Weights of a small mixture-of-experts language model, trained from scratch on English Wikipedia: width 256, 64 SwiGLU neurons an expert.
Below are experts of layer 6 (counted from 0) of a mixture-of-experts language model. Rows are named router (the router's row for the expert), gate (a neuron's input weights, with its number), up (a neuron's input weights, with its number) and show model dimensions 0-255. Each number is 500 + 50 x the weight over its row's rms, rounded and kept within 0 to 999. Numbers have three digits each.
After each expert's rows: "mostly gets" lists some tokens that are sent to it at least half of the time. This comes from a sample of Wikipedia text that the model never trained on.

# expert 88
router:461482562496473488549526513516503473515388516500465512520426481595541475508422462504501545493594479478427539408551612471519435540441477557571444517498533450449482503510445484546566497473478567620455508484509573476569528526542501491533564500469456442432519493615528428514444518507533577525500451446599615475479500597614492511556558463527499471523506534460516478488545457601599502505509506530489572499490554399568473485546629525497516500483423595542448402492511500536514437427583526526567507522565525487471431478513578586510541501437475452607516560507566581525515457515516427548568534539526464467543513462556438460483533490476446425472423598568559516550439473442472494507460419567382444427461505513422463566483523445513492546465539475505465550504546547549456620424576477
gate0:490510523548386457562562583488483405545448498497456509526565499503520450503487562457574582517471600492470411523442520527532481554517556419533515520458460520520433427470587543468547571433500526503456491396455535483560563485477514472471445507501527509566519486503476539479489522540513514505438598451470444484559454633629440501557459481567431463449499523491504440562616533518540437649458550425468441620528532475539489505515500495519539534464504531488475503475476434423449478500496466509512419433532506518508558453520554482525518551451517625460384475461475431564476579577509608556469448488512519509548498459585429496482527591537414583564548522484494424475454527549583481460508585520505449554484485443607492397499388477492507485497517403482519467490575565517502539459494408
up0:495539395492433564437464529476504492543503512459537589554490470498575497437543415515465544503475530549548576427445487490390477468431547499413497467467540440390549477495431444496439553494504393596590502423482439602519510532480513445544496482470533498518410496559527528575492482494524474519483607500454475531459499545529482489509525474547490495565454542559568412455487439540479588584559509497555550515441513453467466512513488529536413511477564604491571443537432492504469491400508465519591538482487475459345521558557560494568489479523586461443421557517451489528450461513502446465518485444557456521500564477497459540588482535506567542431600580489493567471429545499450447502538458560339464431547472509595541444581521488435455451380488514424510500450475498567520493417523514
gate1:542490563603398512467475546513418557462587486451433515473515553525422526487472415538468579553494552572456556508434418508563477549514507369559552431555493447417482469523534535529484449511497498586359516442424501460495461560456512485486555576530520454451524562544519559554450509494526391509590450535507493516378492532521460525494502500552458543431461462521451548543499509520519541515515419426530525468442501505528567489504486546432511507497516445488560454364509528557516562505490526463528535480439457477455486457473452621492570496513531462470488459428575499590484549446503418531536516538547534403490548506519564436541580571488517533491474510479528431454483501532531587548616464449478534432529513613438426373430500561650475537568505423528508452502516463506547459475584536
up1:502502508449469566467517571546506557438547485428555487510486574384359530516434452449518459423565511470523464437494484472522497462510446564471490525537434528443541565463390511483452538507501543532536542443495546599436501484439439544536457479485419528493574525543425417445479517579509557480461569536495517549474540440420428517410543574451495440519447441569511530413581545539424517500500463432479411511491468554573511473436487490423483488487554470527529528580540458418406565449551538485557531442517500481460489533455533567509558481480395526465523512437520409456496585418490537541452599434487565399506518476462506474543605482487565414544416543469511495513537566460433533623563475545447442454511497488513568522585470535520564462498479466489575406530538468453505430454483624
mostly gets: " ==", " Votes", " Candidate", "Species", " Species", " ±%"

# expert 79
router:582454587569449567607437458467562507456490599524519521634551470546544411494444424446521552402431497555432528517545518562519509476435422478459506511435454532444470564559469484457446427426464485515496544445441492565501530452498460531480381490458565518545489552497546474414461595519513522482420476499499458462479532587524544401562491381523515546577501616530475437512596465538536499551484509513468436502542518534566589497361498555473533420509465490405412444543549563454541504460519508505531504464451448524496505437531516424550522494585439490460437460451544541527555472495606573505449566533495513432523465497517492468565526566497469525481403470522447474543457494522487440445461481532539607495421498472436528470480469466585526468421469420431555421423487529494446455483525505
gate0:514366503423458544491527462472452469467545568555485594607502507497407477540421548505417510546520506536571499498527512405568492562510442476493534444470419540469543389470409403520486505402473422588531464568444543502480528434562423446509550594546523522565464478486521519449468542622524515509509522531545411534424447468488395544504416493517447438519448488491458490471439492397564459554413495495466534465434448495445606539496493472471521513480497471565545523562464503549555469475483511459598516494506493481454581511488563451595476528461483409528426489438386544467514508479642501478466489479499468506501591527502452492489497538531481458444473536527499590568558475484441502515484531463443419540492570575516513394549498483559485521483318479475516437445493481565510511546436522
up0:507493604476404513608504439578472589460460410525530545529491457430491430437651616532372536476553398455483501467525563496541500461487554565447448502499464530496443481480467422551479460570431491457553522535509478475494502486480544465404608558530546532550478492540419439470496461559544529445475490488617521546380539566570571605452582581584470508580574538453479564483496427464564518488592443526446469537468432568465544515448575499467504567504438447535521537556460457489483455498536482482488454496462497519479498481420441418431540480429439513549538482530486494498571418452538494536478493531478455472439524558505499410522497546448482522481417480623550534487399526561440526455567474513487574504483489539564474466595421471577450490561487546517483499521475542538498475519490456
gate1:583515524471633479528543569419457637378563539532537452525474556489523440481492520507517562478531477468534507479503511482542446595496502527549522540449555575491515491554381481519530484503423562475595460584507514446526454423447524486354484556547434545531431443506465569505492446523450578490567470491443553501478394472540610480546473506549463545499472526464427526534522471444453474524424459513436412491382458464539496505455459609512465528488463466502470517496516483546509492524479475627415460476555480535435517485376536524449522519452429457428481579554446480501576483495583444553474472531555446541573522516536435471501526521436438527470536562486461455476526520521517479432441431527415601493454477497523559521376600438586528491415553491514492541537532455551519450557481571
up1:436462632537496478428580553437466511448555461432585496477602487464476423579489457547485436496443453579512441484476428510602601466503464572545588472546549515471530504570464514513531529506440575510532555579532499498558433579489528492469523551539457528414486592552510520512477492463394475398530554553527481473513483571569459486494498537520525590516587495476491447470436525450465446579465545509544404496449468566418468513458581515493469467435485490599541506482414447466511479534557483435489607505529596472474601612515476519481553417492486486467545471514544510442533460504461486457546518583398442444420574538378546480389463545449488501463523432545491515497568478431538539553469506549457541448467497469450581425415531479502486488434541511431448484486522465553454538596473500
mostly gets: "NP", "RA", "BC", "IR", "HO", "OV"

# expert 35
router:606503378400485449476536559517542535485531553504516509544574498463499578514544565478462474556530453453535450555494412488526539537547514522480531558506500429527492475482561495479486512524515480500446501551573432514496569549480545473486479528601429529511486584445576491563395489406510417542516581535428453500580518487481597504385563496497517451409470422379504436406567468506490560497493562448540493510523493548477512473469453512552524556467534424464538503469482471533515574605465384454476489420475485525556556524421501580445528479521486589500392510501466492489556443483434443432574566515473582591562540510464504523423437560561593476492577434521452465388494564582518533543556494488469483600507579492448530533575610511471489514527498505476402558494511466407568476556495525
gate1:495517417513398497503469389522492554608488500527535453516452569544470403491539511522592497392490532465535497480532431462511412532568496517458457499456488443480430474558624492491455516518416573542473457471465452560423536510483478459464532482560507521565450455469553405541448551524469525497483511443504437506365525519508539452524504510432440496598533486548428559532531403518491475403487525564532496525517552470460456510492435429513463512555491349375433499507417521464546520493513531584392470474571523602563576523421494444523508498501503408462527558502463548569572538487442506613511497524528556492442492506573506557448472512586518394522474575536501368499484535485407513459528404571504483485499419535482518631511489518454466547509511516497417498502543527461588486490539473
up1:420499393595490538523510521476502556528558500568434480514424555510479570504624556571477481541410449496460546558535491472523500609427544470484554509475482472579489507510428493480487502527390539516416594552379526483477537501499470435465445483482517477538437430498595508460533467595474501496504450520534472468467454484527512449463548557493506505460503458555425504588475583508565480477503386524477555518348515513508509541504566473497492520610534544400432429487450483544591433429488596561493442526463573491525569575457478443497489572562521505406492478531509554551574440454475596534359459481437471510480496477432433541517443464481456476524486576578579482478429520479530463521550537564612522546491521521525513416444552525490539396446595436498472532558467510470566497509494505
gate2:569496523509465446414571477512530466523537515497480446498523502460530465473601477499624509488484403485511559437498544530554515491578592485489575538575544533462449462542503541439493481472453500536458456497517575566497500609467423429446606473433546461510604464452537516528502508419480477521439522531609488525450567602443552485499512559487490429564441518490411497476369514535570487528612546490500546534481625558465487544518521522569483506554524503511458475507490620513473566566514521561484491493466453508485494525526571450467423418528470463521594528545598547532424628593462536492513491388378543445527519495502555517407410522536454508495518524483427539587518398584453508505483395550427537441513485506508444491552570484545448538464468418506459473444480544498522462495553562
up2:580542533481514532477604467494500492489551487463577528492540466499572497536476460526523497536481563447459533548505481605498420531381477463378592563491509429571519479423503415456499459502489465563507422509438519443538489484484433468562500472511494532590542518446566555539457466465491434412382419532452430446506489421507561572561501449455561484448513590480459497455465457433464528413483465517573523432446416393415466507421462533476514531528512452534641497574471527559518415455503487431545469522492538448582553479378538552561486483482509573469511457521472531534443464372477454506518428488421480493537514503505521573422445488546421515549515402516475506439386548576551560480459526515482478523493510498520589468426519475489513533431571492437453546455552508405547554577460503
mostly gets: "),", " &", " and", "\",", ",", ");"

# expert 7
router:560573497571524581600418469428545569452479494521449575516544472582547479522463558515559608523556539432431507462511546507546534544468556391496509506381554597545534446545544516549433483429536456511478463404495457444483533520437489406519411463439479485528587491523494493465483607514596521404531508467595563523509537553473530489439426547532497512439516482529433554539603485439551619621457512471500484462447497461519514517504556542452500421472412607424417445525526525464581492467491543526412431536515467500471462441498488453507493424510453463463472569459584450500508492537505544489507570484483520424518465475505478471558597515445458514446403548448510557503433381508530478491581546481477555488495466570548516441480448443505597433407506498492475537483561457505457447557536487
gate0:443492457488473541446505460484564515470442459467505496361449500501457477507533529524497554441534490492535460581540586584529432511511571603487461552487483573536555528467521552470572481526511436564495479485504398590465559588457481549470568539490477461459473502472515529495583594498533478548539484430439502534487493588549571442552500490497396472504478549556599466419491453525459462409520530514458435546477465474522568551480534565562427470647547482466485556510541396585437522439564487525481428449493414543508521512476460498468482625490468559487537556427540526555572565478503526336552588525462488528565402463439464489462516518477538489596572495504549478450457600420531511595490608518525524507454557432489511466491585460582529480492542425529554506477446519496486451586478554
up0:502451539518574564567553523493539484502537483435605565559506487398594500486450506412497453476448556511554491555417499570536485531574568453465425474413490497466600489591461516462531340423571589473462423502509525598529439535426525498361463486499499524558485477455501465442467592539431534456428479516489427505555437568532439488510463528472585460466564568587522536498472460489430464477483577521588512512545522566610518551539439443516498541478483497512472583527518554445519345477502511598523423511488505497419485553384482544518455512514538451485506511537517512471490449484576436519536481460542507457516442421547462491520459484491525543493502501565539503537558488584532559502509482489564580605553430427420492434460487516439506405461483569400457495488510544511479444535470495
gate1:481473498410531564465465419496492447573497452522564488440506560512515515474554496453469564363539539532541456424510491475525536452574512521431550456508554553526506460453456593517485499516555487444455547388485554416537503513439519440482492486426503584479481545467479445508518455523535428507388424500488550522487435444538385530476469587535457512484480415583509501494552494635507495501552483528577530541528441551438417492555563369533534542455439552482472508505564497489489556481461542533454532408459504496481545448537519504487496528544452574527419468481472497529539497480471600456572540458508456506532498568484539434512492460399507526454518528537498458574467473535494405612482502495627546519622466583589517463478517462473553419611436599441443536525532509526522635391462444
up1:476456404589604453377477514571450465510522497425346495476563578467515477469528557536512525562471520398430489507582486455532576542525553530485446517519521447542530561504467501507508481487474410517501503516520499479511515445489565528505526464497509563432466502476574553522422574420434507406416459528546513473504513554618481490443507519452408473440545564549466486506498461569507500489439580479518594496517541498480509518490456475599459575452417508491477499538505474407553562511394385552454514440551428485471448509512518504451478534506539493462418472554514579524412485568557612529455490500526397500479545499390558596335543541483450542547441485473437442533471511553451578593464564485551497420533446532515480457488513505455536502578516465466489483479501544507553441448396536
mostly gets: " pre", "Re", "Pre", "Ex", "Li", "Early"

# expert 16
router:536494376540529442477514574458578474493466514550477433567574467453446450584496554534515460598536527485482424496561499511531476493538480543570481492542526431600439455513493491549585550584533510547478444523556429518523586570440560455546507512578531552464515543476591491583456472480459399521460489496403483485533481501493469493430516541515528456511462524497476469473561503474478477595443428451539486449590488589503470484487578446504570482480553413541503493424531442514521466554558408444462475450462479469516561540449430555459505432580525549514437523557487421454551443491566494493599542518510498569474515522409599409444421531536441457589604449556508482439574548599549494509554489531465511585517531449484484565586557437501465514515558551556410563489386451409563474545500426
gate7:548486401486505518517537457503481436549478517526471470576476457449573399496534549542503633513522401549472481516381392535520555518489531504507471551508454488494572502495448512516491486608387571483435540513461509493424532463588645584540499507518423504446447502500539509501489493481576499468549533467531425569499409546562515458515505437413452503476545375453430413526553429466568513526491536430511478453568487476547465487485558548491495505520569534449559485559544417509535516478583536430515511564557505426489539436482561437485545518497496422479506545467453546509534396514512472508462517523583435569415534547483476520469471486540576576524548418625438598452509584496561519540499544597407504468529554495458486603510404565450491459498492539546470534396501458481423457556490480
up7:488517592513521556457535534484495449469512537492471513470491543499480508584534438490477501508435465537573455516463475421448447465571423432532451524514517472437427489453441409531496524523417438527471468556533578477434413554466429526400598498467485492504495375462522484483468481495567476465506487490463493478532565470467519480470599479527464458570438450380540540526494543493339486610545427521511492502517587519508617483440592437604455521480523580434446538540518501506457458545495604445497501458496491573571555465519471476396486526533499499513591501458464559450526520455579578413404605461483535424544518563474538410521514451480466427470592513516527481514567530511550521424407522438529521439510521484621523487548509558538509503483494503533549495513584516452544394630503553
gate8:550544486577379454498572447425512492476547474439522467448568526595564432476525485458450484545505559539497513494534413565456555522419572501525605487533540462520509459468472515529434441575525591462525435456457515531563509477531471444560414512427521510512464433461518513386555452548515472492473555542567487524509511480554507519530488527447442524573632496522478547508459474557520531428456577407560511540513543480402518428446474476569526572560482551433478515468524472534476407522499521600572501409517420529619569558442469493609482563451508571445524537523480490512537509330551513439499482558531529576474526513453492571492424472480562468463574570489531491485487553499458495511557415376490532561408538475463491538540441496503543633457538536474554486446525474490439422538455486
up8:489545419581486552603389485506567471545510609454487567519537521492520471476510538497505469503456522500565508506539506546628552461507568500484490502548584449513516462412551581537461523545453541580458457528443445498581489453559434552446396557504434483466415531506572505535475504525468476493458443423533450519495532466473510567493532518436476579545515385399594556546493481523484435442475468504529468508479512523476597477457434411549490505486497514447414523460562402519475472429425559543516497487521486530510561566460545593576518499525499537603405512461535367552454438466429531681519479485487429483559499431486544502498436486440594611527423551492499411453527526522398481540526487542416532531485470497485438431582490564507485485526520473536484577476510460455502581469473512
mostly gets: "\",", "),", ",", " 2023,", " 2007,", " 2012,"

# expert 33
router:591455392546515444515515481531508492524554431522555555539421478550525561411565509508484471499467496434391542588582493458499431466512491582425460505550549406473475533574465446523478558448413573529507395508497577563546543496532431445529525463486444475417509504470496445413428563454567560553599507520436440470533452598471478472494568449532483416535520536525572476487550455546539525462527428526498541485531516476524449573533528493502408584451431528560553410540543532474514519426568479530543490627575506576560443447499484429533480536502466462475541500588501464490464540418477480593535507572496581525522478503450474428515449496522501527509517548531502532517469640436475520417482494524452524473450487417498578431545475486567514565449476568419570475565551462449511492580559629
gate0:492507483463490460498575472482501557541393463537516503568521540482595588446563480352496424460515554436491547463554509450565501610488447389540482487528550380475467484535502406538525510482481407455500453535493537453559522496529561535511516481491530500455596503494589534524466450500599507561491546442511477571538534397556453501465507478492519558497465557493450469502440384439516452612452581446476479484466530509472464502403552536520536477535499540484592534500448551483561453464526515479547468557455487361555505549535440530616453474443516550552465579614582479489444576478476597567477504458476571560496508487566511445483481372502531500486528545525418496444556540482503525516555507572485443485451427416470412587511539489407541546464417555508565531502556528523454548537544455
up0:535465548522510559508526520516532526406421516356435479522602510517425532517506475488443570487470490490464391486536558425490477501474481431530558541567490566465477469511528491466536558541512462496492300497438462505572426553531435548454448604519640570493497446412460554519484565636420550506495534535584499499529399466518374505431447439499507500512519433481549537508486402472484509481527476545494490519528588529533451546475499454512460481449576532514464515516589474536486459507464522535549510500603482530540461430517495574458484463503540497441448438472532429463590509494564578524512498506482443538421473474512675473513558503504479531510537570537455532406494548553500415440544451498506450527515416519542507447438623464474505496456528502500427514553509536404524475534567451
gate1:487506510670571513521506556540431441517481475484556541510474523481499531435459464525571462515459504492466418511575514560458595443390457584563484451495553479537531498455451565503560591484396544602492449433525478506506565512545480499542467550432544526443538524539521449427531481440402571471455440432433398464524467509522439386450524453523453497427435524526488455501503430629472478537425482523538483619493598517498494518455515511442429390429491507451522472480554472475474481498516547447546488585480499448520539498470530497583488505479504503526539490415481479438521489394512473579484566562505525541506597538524425488469446460476575475443476493579393552482472459543516549426426465454577522486477533487510526595475431483617643498522535504453534488402493548474521427560482476
up1:547461550406467546498474522510493472443498492519437400540482528516540560472557532484519481607525573522467527541537462548490463506437447495492575546499529553502546476582503454475510554441501391521453438457468519547518463468473368514506543471524378437449524488625510546534521420549501472485562597499570501500412508532516503461509593560495481434567491529481558475514541496445554507516506473458500499525461574476444427430575504488466445564504354457473510519427594505500355541544449459500512499645573405602471454414602605545483496556498426530479487476574476421407479543461551501503517568458463573435569507519475475463545505575429588543555487521518491480446512533458639453483472546508452474472466509473466480426544577519534482462458539522531513423466444490446495497484491601
mostly gets: " Award", " Film", " Society", " Albums", " Festival", " Actor"

# expert 89
router:429464469489481464425501454506415463523467397497518542560436485479447413455474510546431499502554466493483485455487499513482483555528517520475519487477505505485465528479476533544513500510490544509435535521511629473534528531539480440603546410410532481450531525543586553483448482491556569567528444507445556457487415601573450524558498466541522408483533562513560486529443501484552521519488434592489526513471507486600427524562473475539569513429459516484439574495434546466512466557578609536536460575562529553452394484493454532443592508538470426481632577608521491486445476515479462592517514553451485496560469507446468448396487489512505469468476591531509430507555424525420537440541418550424529436402420549418425465448476506585548514619452410517500544522493580585447577412502466
gate0:534526498514381626490516602542451564543523421537473553533484561427457426466493503452582438493590550472514463458575559521523479550567576534597527444550458517515489489434453451431449587493528534492420509443528522516494428536596502480517489507474461492503544509472523471582474465560536534479474490446459521526541468465600444456414468460421459485535478502475505502562520500436492448547559535513492452486509470527442518525610430479526531493523460499423549551489482571520484460565480530520504520536513559483557494637517644494480414592526427552535426633506559372474513503535530584454499435490433440444561463544503448511584571436368570503508525477540546560542443392486556465519586487462439498482463454540560531578518519424473500495545483437535483562579436566521490469526456475
up0:398562537514510540574546538419595517551524528602468524555456510447556531482504419530461523476408517461457448473481518489530460477482594550450518488515416592487464529423472561440597508469517463439574423535588502503548521450560531544550556463479459506504537447485498506543501567523438513534462429581479476487544471478437599471472409479485584531551471573502514522428494445527583512554524500471474497432493488499571492573495465377571515517445501508523473545554557501425444442597472501470467421526509493545524456454454621517460462597465522481460465456516495561526585518557454547530408538513460500442462501498593516427595578426421504553479455395512586534474472442595636495501517458536518483445493545549532516538511614443439483611496516417481515486532476546484498542610571539
gate1:476564544430493472520529541559464473484560477521475584540530489510491500493462447542514623424574503495481473470552562545555562600532554522501632574543514470537576508527525510484593454445538416405460504584441482506472472543454522426519426503459416547457473486527522481447503537583501478506556439595463494416551442515520469446413451582517544454415388539508542463514501542487514531463509486480524521496508491495544459518466457386519491615499509468551561463437392518419508592448475567509461474529455506524446514463441526428508464514488562466460589464529422530584432444478623433566470491532482465514426560528528422479433488522461464390424439524512473371457529444570434524533506549467424414514423536522464464446433492552546489504465402429496405541495550550440547502495468529
up1:451512427630509482523499542407473518498514486452535476454467459541490495436416537510574635457458494533466475527477571516514333528593489444464544519498549501478448487556465465524444544464545482538499487385443457455535466479475556402446556431485471489466469483539527576473489493527491503543525407378526581493541492507578522547504523503481488473418441519550428528517513501518513486526478436565559562503477494495526370580526477457507464560420556502556537491477518484485513454495526476547556445453550524407480531561497537551462479471524462504414619452568423390533571477563498484640539548471462583510441533508467514445494487473391449436436445468585437496554537566561543520449480411506452563469515430376452548482520531502533504544462575432454549401558518428522458483510504579
mostly gets: "History", " Preced", " Coordinates", " Website", "Population", "Species"

# expert 121
router:483539485427599492446501409469558558505566551459521559469479560485526457461615566568468551528418540517531568467455549461442463543482500450461606540435545524502476500496495468513457511482456611452565436441406499496502519456483579443497599494587544523514537479504441421520502526511450390500617555540472439485463524532489492546461435622543484525461534473541499475524442492439419581393539434477488598543532513424601438514526523485519497569611552490426452503437472496590536503540546503541509456548421526518445536507445523476532423468494443517529539450486470558561572505569438459474533501548546619480538425493450530538458456493541479485549441520429446428476576516481469593532591529550455518617472536530458527406506448491449449508476485495428465575428533489532514487570409570
gate0:433425572439498544453545582477481578509572408501448422582560584518471520613649448571398529441505494553487402385484431453432489486504445438550558519512510538503545525485439527531440538541503454455477543524487513524535457463482549565522501474465571516464472422523541513510540482434494412518486532462418469510587450575520509532514547547546577389529500424595457530498557542416457465441550466436569567456467506529485542538498504497512532501587582427553518445558466504536462458517528457473548574458524521417517576571504518556500444467405465473515527565514443487563476506578508560543447552387499441469455510448460442587548606472550464509532585446523579522517487513558567493546477522485466494428485536538438579476467549520561486551532428527430552568468528581502527455516466427
up0:498585483520436357475545606527601526528531571494502507439572446496525422452502503431499474556466503417477480553471577601474490403475568520386455520530466428541481501502545565460468505547480551551496474490467558486415413504469443428444513491531409485503467451489575588525527554493555502500572509497438487592523530536441525510481522513530393600476461530532566462626502482530542618467537491523494468554414481539496461493499495530482531511499518517448511478447582471513567547474470543551466496535474500460471623424553417540550479560536429521523492484505494490505458649582572483446491521502454539432471501430521584553493496512439624460525492552508481498527452432456457412454572520465452478427537501436585528458439534551506464462498486421442519561515526467531540480351394506
gate1:511414453426555403529495438449440449454508501596562550483582489500574532414534551505435460553503505495514583607485562495491398437461535492506488441509488604522528606571483533458532536577510521514533448476463561461485547453457495413476487491473447523515453552538481449502471528566515570537474496518569463561538595514564396529499543531435489510503461562519478498412539490412444430549544579516548471507466515580493499421519446590570445523450510442583473558541511496584482416454488451569498484619558496521585572407517416513472437525486455514455514492511526468550463556496415513597462479426470466619479511498436465468532543485430553520600518600543523560545498621504545569500583530539484550578530518533541564539513524512565512585493482468471470426560407484449468461522443471
up1:488486536476476509484467576460437450473539490550488458484486530502511585493494506488426407382561471473501571590475536466575516477548519447563408517478491498434476587561486470502592616547552530545421436546513547457545451483523457493540442569469529582510610617529497443552592466533429529409512429507565520582557538450506481521469553472489469489417414560498411407504604467469442415409497539437471505457411612495502551450379553557527520497540508444517412565512483521435525517476486429417482436499451489525490531442587549504532423530560573506503509503408462461496415503544534581519444514501528477597494481484511482557468532385502525486486493426612495473541508520533473446444586578469511449575486448425582499498458521490494501532492560526511460487523487387540494499456502537
mostly gets: "|", " →", " 1-0"

# expert 73
router:500462449415428480476562395568577559473436602519498518495493464518546540459598450531487472430521455466485489489473496484417462538473546459475607467482513446506458514528452559472441578432439548426542459498463493525483586459524583439495569502531533501443523460441554480551433547491469475506524553542504535423549454495492519523470524627549519585440508512538453454514448474485451523473507499426501577489474527424561452443472563555549498513458550503476421532431344446620557401520455557543545512585500509413562485451492609452488450503494413516487493476469511544522562519600459473482533584523590559525521528545472501529523484471475502424584440563559460434444394562519454585598484534533428538597449602522477566500539529459460515497463566542508492593468578482526573461566463486
gate0:628391445418534560541451532514490457518535410538524486479540409594554527493380492532535570514569443413447531432556498630462456469482526524570533517478509464409530470494495504605544510503440474518466471522462529392530430529495463480600545556527570510476491481498399481413460526445453476507588496500525584377479520552539505534477562436513599578531535572358473532626540517500506530499491448502508497568505452531526556496477474502455476462448497563481525481511492521515511447472508529479454460558475487384476481494462538559508519520577458463567492532514563559543431501571488453427554536479493469509442550455537449517463560535389468555512537500557646438598496457502529521492565448522473504460612527555525543486458402540482528457474517508506492473533551564452457599430513440
up0:532444431454504430441534452578522485492570492491491539503420471522499523483418441441518525504523418530414389585526405569549388530406439527416535414484563518491498512475415576422600454473519576565489510492486490566472559515498539491443463505542513495461538580558565540439563443523524429525500529519446511456504514576523478514497390444512469453459482603484475460562528567464442538545529471386558507480520455514505516453515481516391552454426457500473467479486437525513555473479504392500535571505502577511549476392453570470605565611476499447504497563516489436447637464512527478464482541529497450528468520514594559516459572523522550472521523455575460454559530535501547587553473451458435468511489499400514431468499447508427506467455579477400487433516441491553532616533427498
gate1:511500492472469526469421558553488451466482466567464529547436496462528518496472513549546511547389592508522473555573453487418400557567481566478544522569468496530516599481493439469398494554498446540528507506547479479432473568385505483515517501491513594454551528482498541536485546510460508534453496449641552518403443615536512523471464374518478424455562522438521505487482491531513481436475481462461611533440567483504520491497561558609489616469441387518479451446469572461480528523537545494446555502542449472457622580510559480386464453510498514517502499510463561448466483572478530470593427512413477464419500394552467540561493565521468484405451465468458468447573530513458612596550549479481473511567550506542493445498458410527528524515510453473519515571533486506568552579534621
up1:483490400415418457471525501473397627536514472458545594444502552483503535504494539471505449542539502521549456398518540609478452434548516587523503511435492454510515447438460537429583484398424621478518393482517520497558463539493453502451512500557521452451553544474468395573426537521553410535486482453474533615505551505566498517534456535512477505558526520441513507549506518481485505539525551600479587564452369473463413443495440531426508378438499521466492505545568534489614588577448452561404499484514434452467470472513493547463513451563506448505450532512436623529542419399493406464534535590517517448512471493397531465551446566462526603457465483416536530541468443496473495514511459504538484479520507442504529497453525541453470477504521521497491477424403505526485451525436445
mostly gets: "|", "|---|", " -", " –", " *", "4."

# expert 106
router:470437538565571512485495482510443444557457473433444490515465512519403488524446511517442478468507578420450461379540580528477394485502484525511453443452571503488549549510474436471589575494521523483481457550481581473469462405553308481569516456551469446451559497557453390445483452498521605535510503500547541475482451487545469488537567510453550417514523486518627541401447483523537485416517541565542475415503494474485456581441542473586542568478453539521516340581516544533518510498551486475534591538542405515501507490526532423503476530486515481507524548467582472591553542425594491563524515517510500517471445478551515514453562503524421482460526513538535570534484464445529541448600421527396429467501462488559549549545526425388484552466562513484452479570474514468532579439473556
gate0:546629458418536421507478549434547523426456467487483494512550467454554412458424492393428487558448503401480458492521490528460441519498572502460452498553551371509435468519504516474498515474433412476504525498427539512475417518497555512541466484507519493503565544485498439495499445512412511468523493408557356505521496444531485535524554543450524455431448493559497463484519406489524410486427422493538487459433535521391490523526549482576346425493542579548595593550494465592535545566507479511551444436492376436473494464537454463543595473481455463528509510591623471477526450455446464518487575497525484472504534529572488467544505591504598576441452530512589480516493425450482585455461428508563456617467542463473458569473482512527499403544465427514497489524500519495499488539487527
up0:542486509389431501569545523581532566465480612449401585569411540592591574504494444562472502494413477423472502474370593514464509503471461494431571482463402509522341524429552477384457517481526527453454485488541541443476413508476522516497444553467550521453426618458411600572557567495448432520548387554480508478513452503551424444396483456513494521538524400459568458444393467540487487437501401563456519487546472429552546512565527500561488532540391571501518473432540529470529504484423527484495496525475515568517507495524523539482528501513435527587527512467504547550524451474496448514568487514398512490461509512432543511607553602527487470503411529508542518478529540494485524433474558475498429513532498513468474524503563552455439506484475499487439502521561422483483452496511495
gate1:614500501542606449505398473605486604510505549535573560543535499556563515390539667549459501583480497461453484542533495490541415521406497515496586486538485398467514465489434601479549551524497471518573472503532433465534483514445500478534583452583488555489550510519512489457552541507488507520531549533430484427485521552599537554462480519528536505498490461453490514494566479424574528494523436618526533486508484381459469442459584489464402522419551507587455559427551452500452428631487522457467553582488468483509518460506454390533445479526515581465487469488516497415590586521439535561439488556485526519463437461490520508471520486534426581580502530439479474512528582503494533476465607489570498498527489564597588466528510517485590553507463512427507483531541503433525482543411486
up1:531502478510494409545410504617465469575467501562400544528534530520562598523471562497488442586490487521458556528560474490470547516434472531518523434486492491507515594580541508500452468507603548485475483501485541579503493503578432479466532461487445471481549448410505515552452505442507516632569536550544551460394505536481586555549517548553458506594544443544451428512454494525551458511558507609474517592542335583456544477412525519521490523557466426436424479440502568463603484561420510537481548570462524444575426485450460528503525510534455482533522482582406532542500533590440460461567437458519527486488552469594473513544460502503478521435501453531524478485548495400473510536484435603504488497498572482544551597541432466570550507492589509417587522494416442477535452530480581
mostly gets: " debut", " week", " songs", " goal", " bout", " band"